config.yaml
num_hidden_layers: 8
hidden_size: 384
hidden_act: "squared_relu"
normalize_top_k: false
lr_router: 0.0013
head_dim: 128
norm: "layernorm"
norm_place: "pre"
rope_fraction: 0.5
init_std_qkv: 0.0248
init_std_o: 0.0
beta1: 0.95
max_grad_norm: 0.5
batch_tokens: 262144
Below are experts of layer 3 (counted from 0) of a mixture-of-experts language model. Rows are named router (the router's row for the expert), up (a neuron's input weights, with its number) and show model dimensions 0-191. Each number is 500 + 25 x the weight over its row's rms, rounded and kept within 0 to 999. Numbers have three digits each.
Before each expert's rows: a language model's description of what the expert responds to; "gets" lists some tokens that make up at least twice as much of what it gets as of all text. This comes from a sample of Wikipedia text that the model never trained on. Tokens count by the router's weight.

# expert 10
It responds to: Digit and name pieces. Final digits of decimals in statistics tables, year digits in career lists, and first-name or word fragments like Kathry-n, Rus-e.
gets: " her", "4", "8", "6", "7", "9"
router:474539524480491477511485484500536483458527495528519460540472529529533505465506493509468518498517516464457482525511470465496485482494504475475503509499492505495473495494530466482489490525497513455547517510510503507527494494476520508516515513476481530499481495470480537470507520488507535555567490504535474551482479498535504565492450543469468481506468490513550472479515524474482512477512462494498484498466508519478478524486502469487487524514453540469512516460492514535532449499490540505472528439503486477465516497478541503470517535474529493518473482495515518545484515491540523516
up0:470473507498503500530533489481532494487515492505511482526513521537496533507522478571479512457533522513478493564509482525535490505501517493474497446534528535479484499519508472519538486521537524507488528472535486542515499471457471497499496492499495489497475474493526478451510513489510551481519484513501486551459492501522519496517491515502493468462527498546496476520500523465456497462504520510488489505480530515518488552498532479456519476456487498488546510481479518539524498491503522533445512477478499484485478533452512520499518510467524532528478494481542494532481509501527546527
up1:485466451567539481494479505519497537482495506435540495522485518506480493461524506486451537475535534516484476474491482495494532500511530484473536495485533510524502498503536536538489506505483513444517538475542528530536514494513499494484513482522523517502485508497513496486484570441498490565478495497550479522507504490516524468479524498482504489497517512536495519474502491519483492502538495528458528541537478505472480487529535503488520519470482520494491469504490502520513469520457503471457555455497499447463511508481547451471489503496494468498481479510509529462517491516500519576
up2:501493482513502460443487449481501507450530490556473528471492500506493508451524477525478508521487534511482443507484458483510500504480518532497462493504518495470480438480510453496480469535489484545570507504536477549523494465465509475554502521430507488492494506469544515455474562498497487487491471527482504499495516503513515465490471521473461486462504527501500493464536494523477499500518450522509474512514524501510491512497506496491462503506515485506525475469473536557518480481474526524504512478473478542512531522481546475503496519447530480491481489488497521539479497493524515508
up3:517501514479517535503491521535482462484535500520513488493532512480463539510521494475531479459548460481521488496553556501526492491521460494493472486519539497494491509508534482514520471521470541494499516527468486507543453478500522557537493498496452487500514538481477507511518551503495499485529502480523542518516464478501519546498493463512505431468492479497476487455506520553453485480501500504429524530516474489512478496478500458535504541500507537501495505482499529516517536492498507488524522488499490473495550554486570499507479491510487493469425492496516478468495515481495501515
up4:490514528540491464507451514467530483476514511475534457516496517519515497487541504527481515495510494486480463499519468500520456496476503494471489478498503542473509462466507467494487462507498521502491516514547492501531525454489493492511535544458466528465490487497505540508472510505509539512561474527490503529474487495499525553468514517482479458516514463508526501471511504472455515467490476488480481462529515518522447496475539513478476513512474538497513512460471517518514523540506518530471522487531504500497493501457516507493467497462519482533497501458501542491539553528533509503
up5:521524465486506445517479491467504490501518520508491467488495462535501526457502500516460538488494529481465491478533481502534481508488486492483503484515496564431449493485534513506533480489517498506557511496547458482533512472485494526483512511446472490511454494506471516464495509489506527505538507481495488523452481479485516489466499499466474478511478480516531494515505520522488488472514508446492441498493505518521505539490511486466489492472486522497514506470489509532516493534502521507433527473491492481497511494516531496495482498465517489553501525468536526519472524497544536526
up6:505501541513486469527509468461546504506513522487488475536484508537484521480551441528508489470504516509516497501526447489522511482556486453463500499493491518475480487491510506478500497492507507498498475517500452530495511497507530533496518563486502534482497521503517511490519529527496527517508499520522489557469480496497518518469452531508520507477486471481509499488488509504491521489482472504486483550496502506500471528565499503503526510471507517488501532442479485529512508522528498523482537533470476510506513534486522501478483545502539500544462522487529536523450535498533526505
up7:470553486529532459531501493467542477449486480499514501513492494510537474487521496528463532491522505471482491517498477490527489542494498503483517507500519510481479477507505496492473484506503504501479491497525455526532506470473531541487530510495470568480464512505533475519539525489543507501561490523524472539454472493517507553469501512506469484528530482520479509481511515495471512513528474534480503543497546525486491514507506474467474496434543484468494522436510511525515494513461508527476537470508492494516479495459519512482513528486498470526505495492535511498493485530505496537
up8:456509477511491451522471467518561438477504477475491503505475479503505536480493499534509502498518514497495510529495489498493478452485521454489494481483506563456496480469547491481464447512513565495520519501525437553502481482513476558488485478494464485473462450503488474496487525488508506493517494500524494516480461498518522492478499504469493502498482504529525512459556510487483554498537493504500493473469491500479458526498514505476496521504504548514495549514485528510482488533484483549460507480478452542508518510467494485464458521467513481512477530481521515508490509527519544522
up9:454533526510529482495485479480492481478547537510503469540427502487536507511531438510482523493524527513500512520531485519489451466481497453485524518473479532461473464494502483499515488509520515462499557510497500514532500482471503548521491534485491535455512488476508521461498504503509516534530515500530505550492508477502491500522516506445478457504487515502516505485545508498466493445519475511490510476515515530483452540488542471491500469502483477431483512446504487500528509506483540546477533459472470530503494497503537444503485534471549505531474492507516543528498523517526517507

# expert 41
It responds to: Coordinates and tennis tables. Coordinate symbols, tennis scores and player names in results tables, and list dashes in taxonomy infoboxes, such as W, 7–6, Guill-erm-o.
gets: " of", " /", " –", "3", "f", "i"
router:478562515487487466516476492500510508475549510494537471522492514532500493491498492507509509506475496449455495511508473452488483494498475490471519480525474524474485499523510463505524508501518489499530499499507467503512497479472502517542527505456473524502484498507500522494501512515512550539555483538521496537463448517560519536463480555471454479508456489539569476483544496487486506510509513500496474482480506523507496523486511488485479490506468517467515527436490517495522456513490530489466495459510523457462495468479527526500496503479518482501458508479510509522499506516531516516
up0:479478479494478490498513536459501504499534547497497528497516495570478466518519504544520446489519495481534504555497507505518509452492492533509453496517538499481547490510488560476524510492534481479500488484479449528505471469510484466534510521527484511488455510548502525501532519491497495482492484498507506504530505454539519530468452493526502478457539507489498513518523503492498547504490479473463491505516511495470509508535572494501524473464474482522543489467482524540481511497491503493457479482496505541528512506490501507503505518513517513485505492495536494499471499488504481511
up1:496507502457513472512515510508515495487465502538485475507508509530498496519486502513530484473513492518540490508535489465493477474460471490502485466462459519489512535447556509520518476470468523536501522532483504489517483464510468475510510479493520564482484499548531471484528528459499513498465517500484464539520498514500475530429482452536477506479500493497473480470502502513508497497496479466472486510479520513530483512472470504521498514486529465504524534511521554519498494505496487502490480508512464551458539528431486500504506498498523456508489522478489477499503513504502533499
up2:475528497530492506555501492479460462508486494503495548478473534500501491486499504492489472454501504480468522509499514495492448491511515510496542500513547493481535484546543523539450522529533502491512503472503490520529465477498568503495477532491492494476493470463448440509526493505546531518498489514495446522482518502506528515471501482488472483547516480536507465540520510480452485510492451541508481532476547489467500462508493514504491472522475509487499478472476507528535550476511518488456545494499492522511486495521480471498478487490513538533486514488499557479535573517511516469
up3:463459495496517479514481486530526498496507511524536528468466505535491512441477492542506507504523486479483483473499507488490487477470519550505521479492502482473500543499521500499426498504493458493502480519501456502499540499510550532481478517477463489502525478465510513539504513477476506494489500480534466476491502485535546520545473516463520536515516515514478559523500519493535465494482457511499458526457447498497502525488502507494485510542505478478522570497519494512501470538511461486496513473485446536454493510529522481506530507489526475490472514498516498497485506460544515512
up4:455499489542520536522512459463518500493512542523513501481487512549469485503508489540485523501515513485464504517494499487504491494512481473454518514502518506489474466520536466498499487487545560520505501514545447502530517495480514487519511554477450488509457456474468492458485516523489493509518495530530456522529446489461498487494493522520537507502488476520504490493517513466505526464525466503478495529503494539519511539486536475496485512465467533465524537447486534510509497520496513476467539494476449491525522505488512490465489476469543468493496498456517509511531515520523546499
up5:492455484522475467522525512490528510474503487512531489488515538532510493475517499508530497516494464461434519528507468452467514485482507558494518473495450485465480543505482522475497509494507508531497498537510501484535491515490536512491541492505482498500486471499504552451504498501490504542492489481499532516447522475529575520512540517504466489508483461508506496496492485507500502508502458442515445511450472495494487508504509523461494459487486524464473491511474463482476475501502530507515538564497460493517462506506461503510522492526501498497473541504535467551518487524531508462
up6:483519527562525461475490527511502525520498476516462494492464511516474517524495492492476523460558499562477524462540483511460508486500477494491547471566486478462511457506497448503484533504494460523516505458567490518492476477505488516519489536513488483533475558485448501508445503510502507514491522527496491480468504492531518547462512543504454443462497497493473478531505463521475475486515524510480537520500520516496492488487496532491471511506500535532488530495496517521456492487520457492468495494509493578495492492506539535495484523495495482535485474482474480512472502504467503512
up7:503481515491525475523500562467505534433449469511448486474524501503470527506535503552476489496495494512514480537479488544491495477537474465482508515482493567549555470457515498464501486457509472538560486457510511494511485472519510523503530488525506478542448481503484509492459513454509516514529511527540472487522445471499524447479506519462513487490504505527477435465549449502488499528522473546494460464497516496506489484463480510520517518494523522482526516491518538535497500505475504496530538470498499507441509515491517490514537475511496473499502521536475462524500482495508544515
up8:501515475483525523527534494470487497492494533507594487490499494513454501541491492511507521508507526527505518500494490471484483497535502475514498491535523499445518470521504483530473501486540520491452492493490521509513505488468523497444496483504448483466498500536518515498498502512502492533507454542582470504443506510454527503504508450486494514501478469531506518511509549514532459494479474502543536487521520501466520476491473476433481484468525494464485482488447477501525522512494489514492486527500477491499506562507520500435461495531502483514512508485482510494542480450462481490
up9:470509473512480523476498465514508473519488510488491522522524521496507514494494500542501503495479493517498513512522506524469483432481501512499493539527493510494489514547491487511481525494459507517479512504547444460510549515474500560519487489484459543473459513518495508497500476500530474526507473527507488514493521493488520567507469467481481488474538517535483504480476526473482482516513467526492536571486512514492512514492519477463502521510520466425449559505480534489497520489521528490523519538473485482516523526523513534486520497515481521477499456421506517501511519543492483486

# expert 33
It responds to: Year range pieces. The dash and first digit of the second year in date ranges after lifespans and terms, such as 1689-1702, 1906-2000.
gets: "-1", "-", " -", " de", "–1", " –"
router:461513516508491508511465498473535522504501494517494482515508515507534478453508470545487537482509509478459485545521463440511468476488474468472507493487515508482463512453488497465476495531514505489524535503511492534537473478501523514545498496480498511472481529506444516452517516485515511537541488508501502535465518509558506542483467527452454487496455495523530497494528530454485541477511465507503461482491509515495482526476487457477471496512491542476520517456501516511548479493477513528490524458481480515476492518492558518489531523467539524532453495492515502537492500505519507517
up0:488495500535516429512496472440547455479505534500486493545491548527521535487529483571491526465568497518462500520520457515530458482497501503493498521498493502477494503514500474493476458502516508485490509534517489490541502471491501549509486556435493495459481484495486535458501477513515535512541525511530495498498472469505529492493476509497492471501496498497530496450505522468466530470514493516464474498499534510511513551491497531467463509500472468498457508495490527525494501529506507527430516485488467491508478501490524486446478518463517476512503475447520558509486544553503512498
up1:495533496491534483502494516477510478511495505497485506543490489491500530511539480466513534522494478496515469459462473501533478511474547491499456461493495523535507509478476511531494506520517516500445528494498441501481478550520526480501480495491491539501522458559480511462492535450528502470489535465490484524509535528497501524537502515482501512501529520513514538500503494509483520524485424490475496536481509492497453489490499453477505547484463507499530496501486471499549511495453467527522518502457448467538469475477460526511501461483500518525473486450508492513513549509502501485
up2:496488510518498456562465510489564461460513498481495472516460490546540510465522488529509512504523473490488473489515508509572504490527470502475483441502530535503480445484494486542511445472512541511518491525494498515507504466503509534494510536486502539520449511475534506458505528512498557489506481509518497526467520493520469511521475457512462498481490497496474510460492495495501509479503499517508511523502506496497469497503554490519495491489490497506507507465525532547478500493490501515475500501492466513514491492458492502499497510514543495537481476478502551540485530511507506503
up3:517481474499521469524489516492525484494507498490501503494509477461509472459532532488520529480522493514482461498491493461485480484502517521497478500507470488507503464469480460488514510524461506513475487539518478533482509460502500493482539484511523501497505533505510501459513549518500480472500503474521516475480484523500514486521478482524492438496499459507501506501502518515515537511486453524510457541512512518451478555476505455511513501514457499454541490524508526486522519457481505504482479490501502504481463547467529521466508530529452491529547506465526491496496488522491502484
up4:464508508504472444486492494494536521538529494502494514537473483486530518492501485526489517554516486511471494534491539493504461524500461492499495500518480519457475525534504466520506511476505521542507522522498480534553510480502497480512506478510538475507483479516515561498485534476471482537514525460506503543520497510480527503472521482513438484489476464522489512480502483488478481501515503462510460480497476502491472524508531501525502509545474529521543526513473469523531493536498493508487484517499491493481539487451466517485534481469535490519499482519548482555422536518459485538
up5:532527482504474486538478480501537486468542484474551499485481494474522499498485497514508490470461554464451510525509468478508464455518479521477507501512547522485487510512555474485513501503505528493499520527502468534488478472494513519508508499502508570457482478491509530448527514473538530498515486514527466546489466454534512525515461482486478500502480512461501507461523486501481513461518481465493480517509543506516497527497499523496472501506460494493521524492507563507522492516482486532459529486505472477462480492482500471497523520510554450524442481498533536494505498566490537509
up6:513484525514502469518504467511484494507574518471490485544452510529521538515487511503460505483535518532491501468508458518506494481479474484442485523514510534477469521509488486508477496518493486486523464507516446506494506472450514474529543495497467529487473449532483538489554510524508530495485475538524462520468468474542503509507498544481487483520500520484538468484512512494476515483541488516487499498492499480510477494518510492459488516521471520492506529455462541550528529539484532498499537482479489454512505531472550486489507506485531477491466464447534502509481546483516510531
up7:485530541517523472525482479505491490480534496464509498539464526534483520539536472498460554500514497525498468533527474529518481482490481471486491449538512488487479438509494506514474503520503550496513493512546485514513487495479519520494536474439460484487491446520492491512518501494492534501529506537504449556472486453491512535452501519520503456482466519501503482506529521472471520500534497483478495490497519462530488479490507480454492472457498489507521504503479533502483499549458485499461520484523496461499485537468537481452501489494490505502489501450528539556473536535516525518
up8:527548464500470467549497519477501483496489500487522518541469508490535534489562502501495479497486522494495496491527511501459474468457474522487497500529518520464481498508490503484515483518489480546493510513499523498473494504525516516494494493466515526509487466525471494447515489514564516465491513500559497535513518501531501534462477512500482485488500542501522513478491505522501469472497459527495504491500507487522460507494476459480473488493555508465509540489521505551477443476472507521476490483454498446498494523466471487506548517452499503482487491464532533493533569532507479481
up9:493516487493477518523492497495485525492481552536477509502501484490505551527457527521499521535521465458471485504462501521475492479536492494460535487469508542483450488507520481516498510460491513486486482472490442479491470457505544467511518515495515498475511483524506447504494495487525512533500532477529490507509505489518481508524472490490492491509514525488479488486491537489494525478515509505480486505511508560450535526535520498466478476531533543506490471489478479516556512479516471438511504515477484532499504570532481519503500518497448528546514508479502509489510494475489486469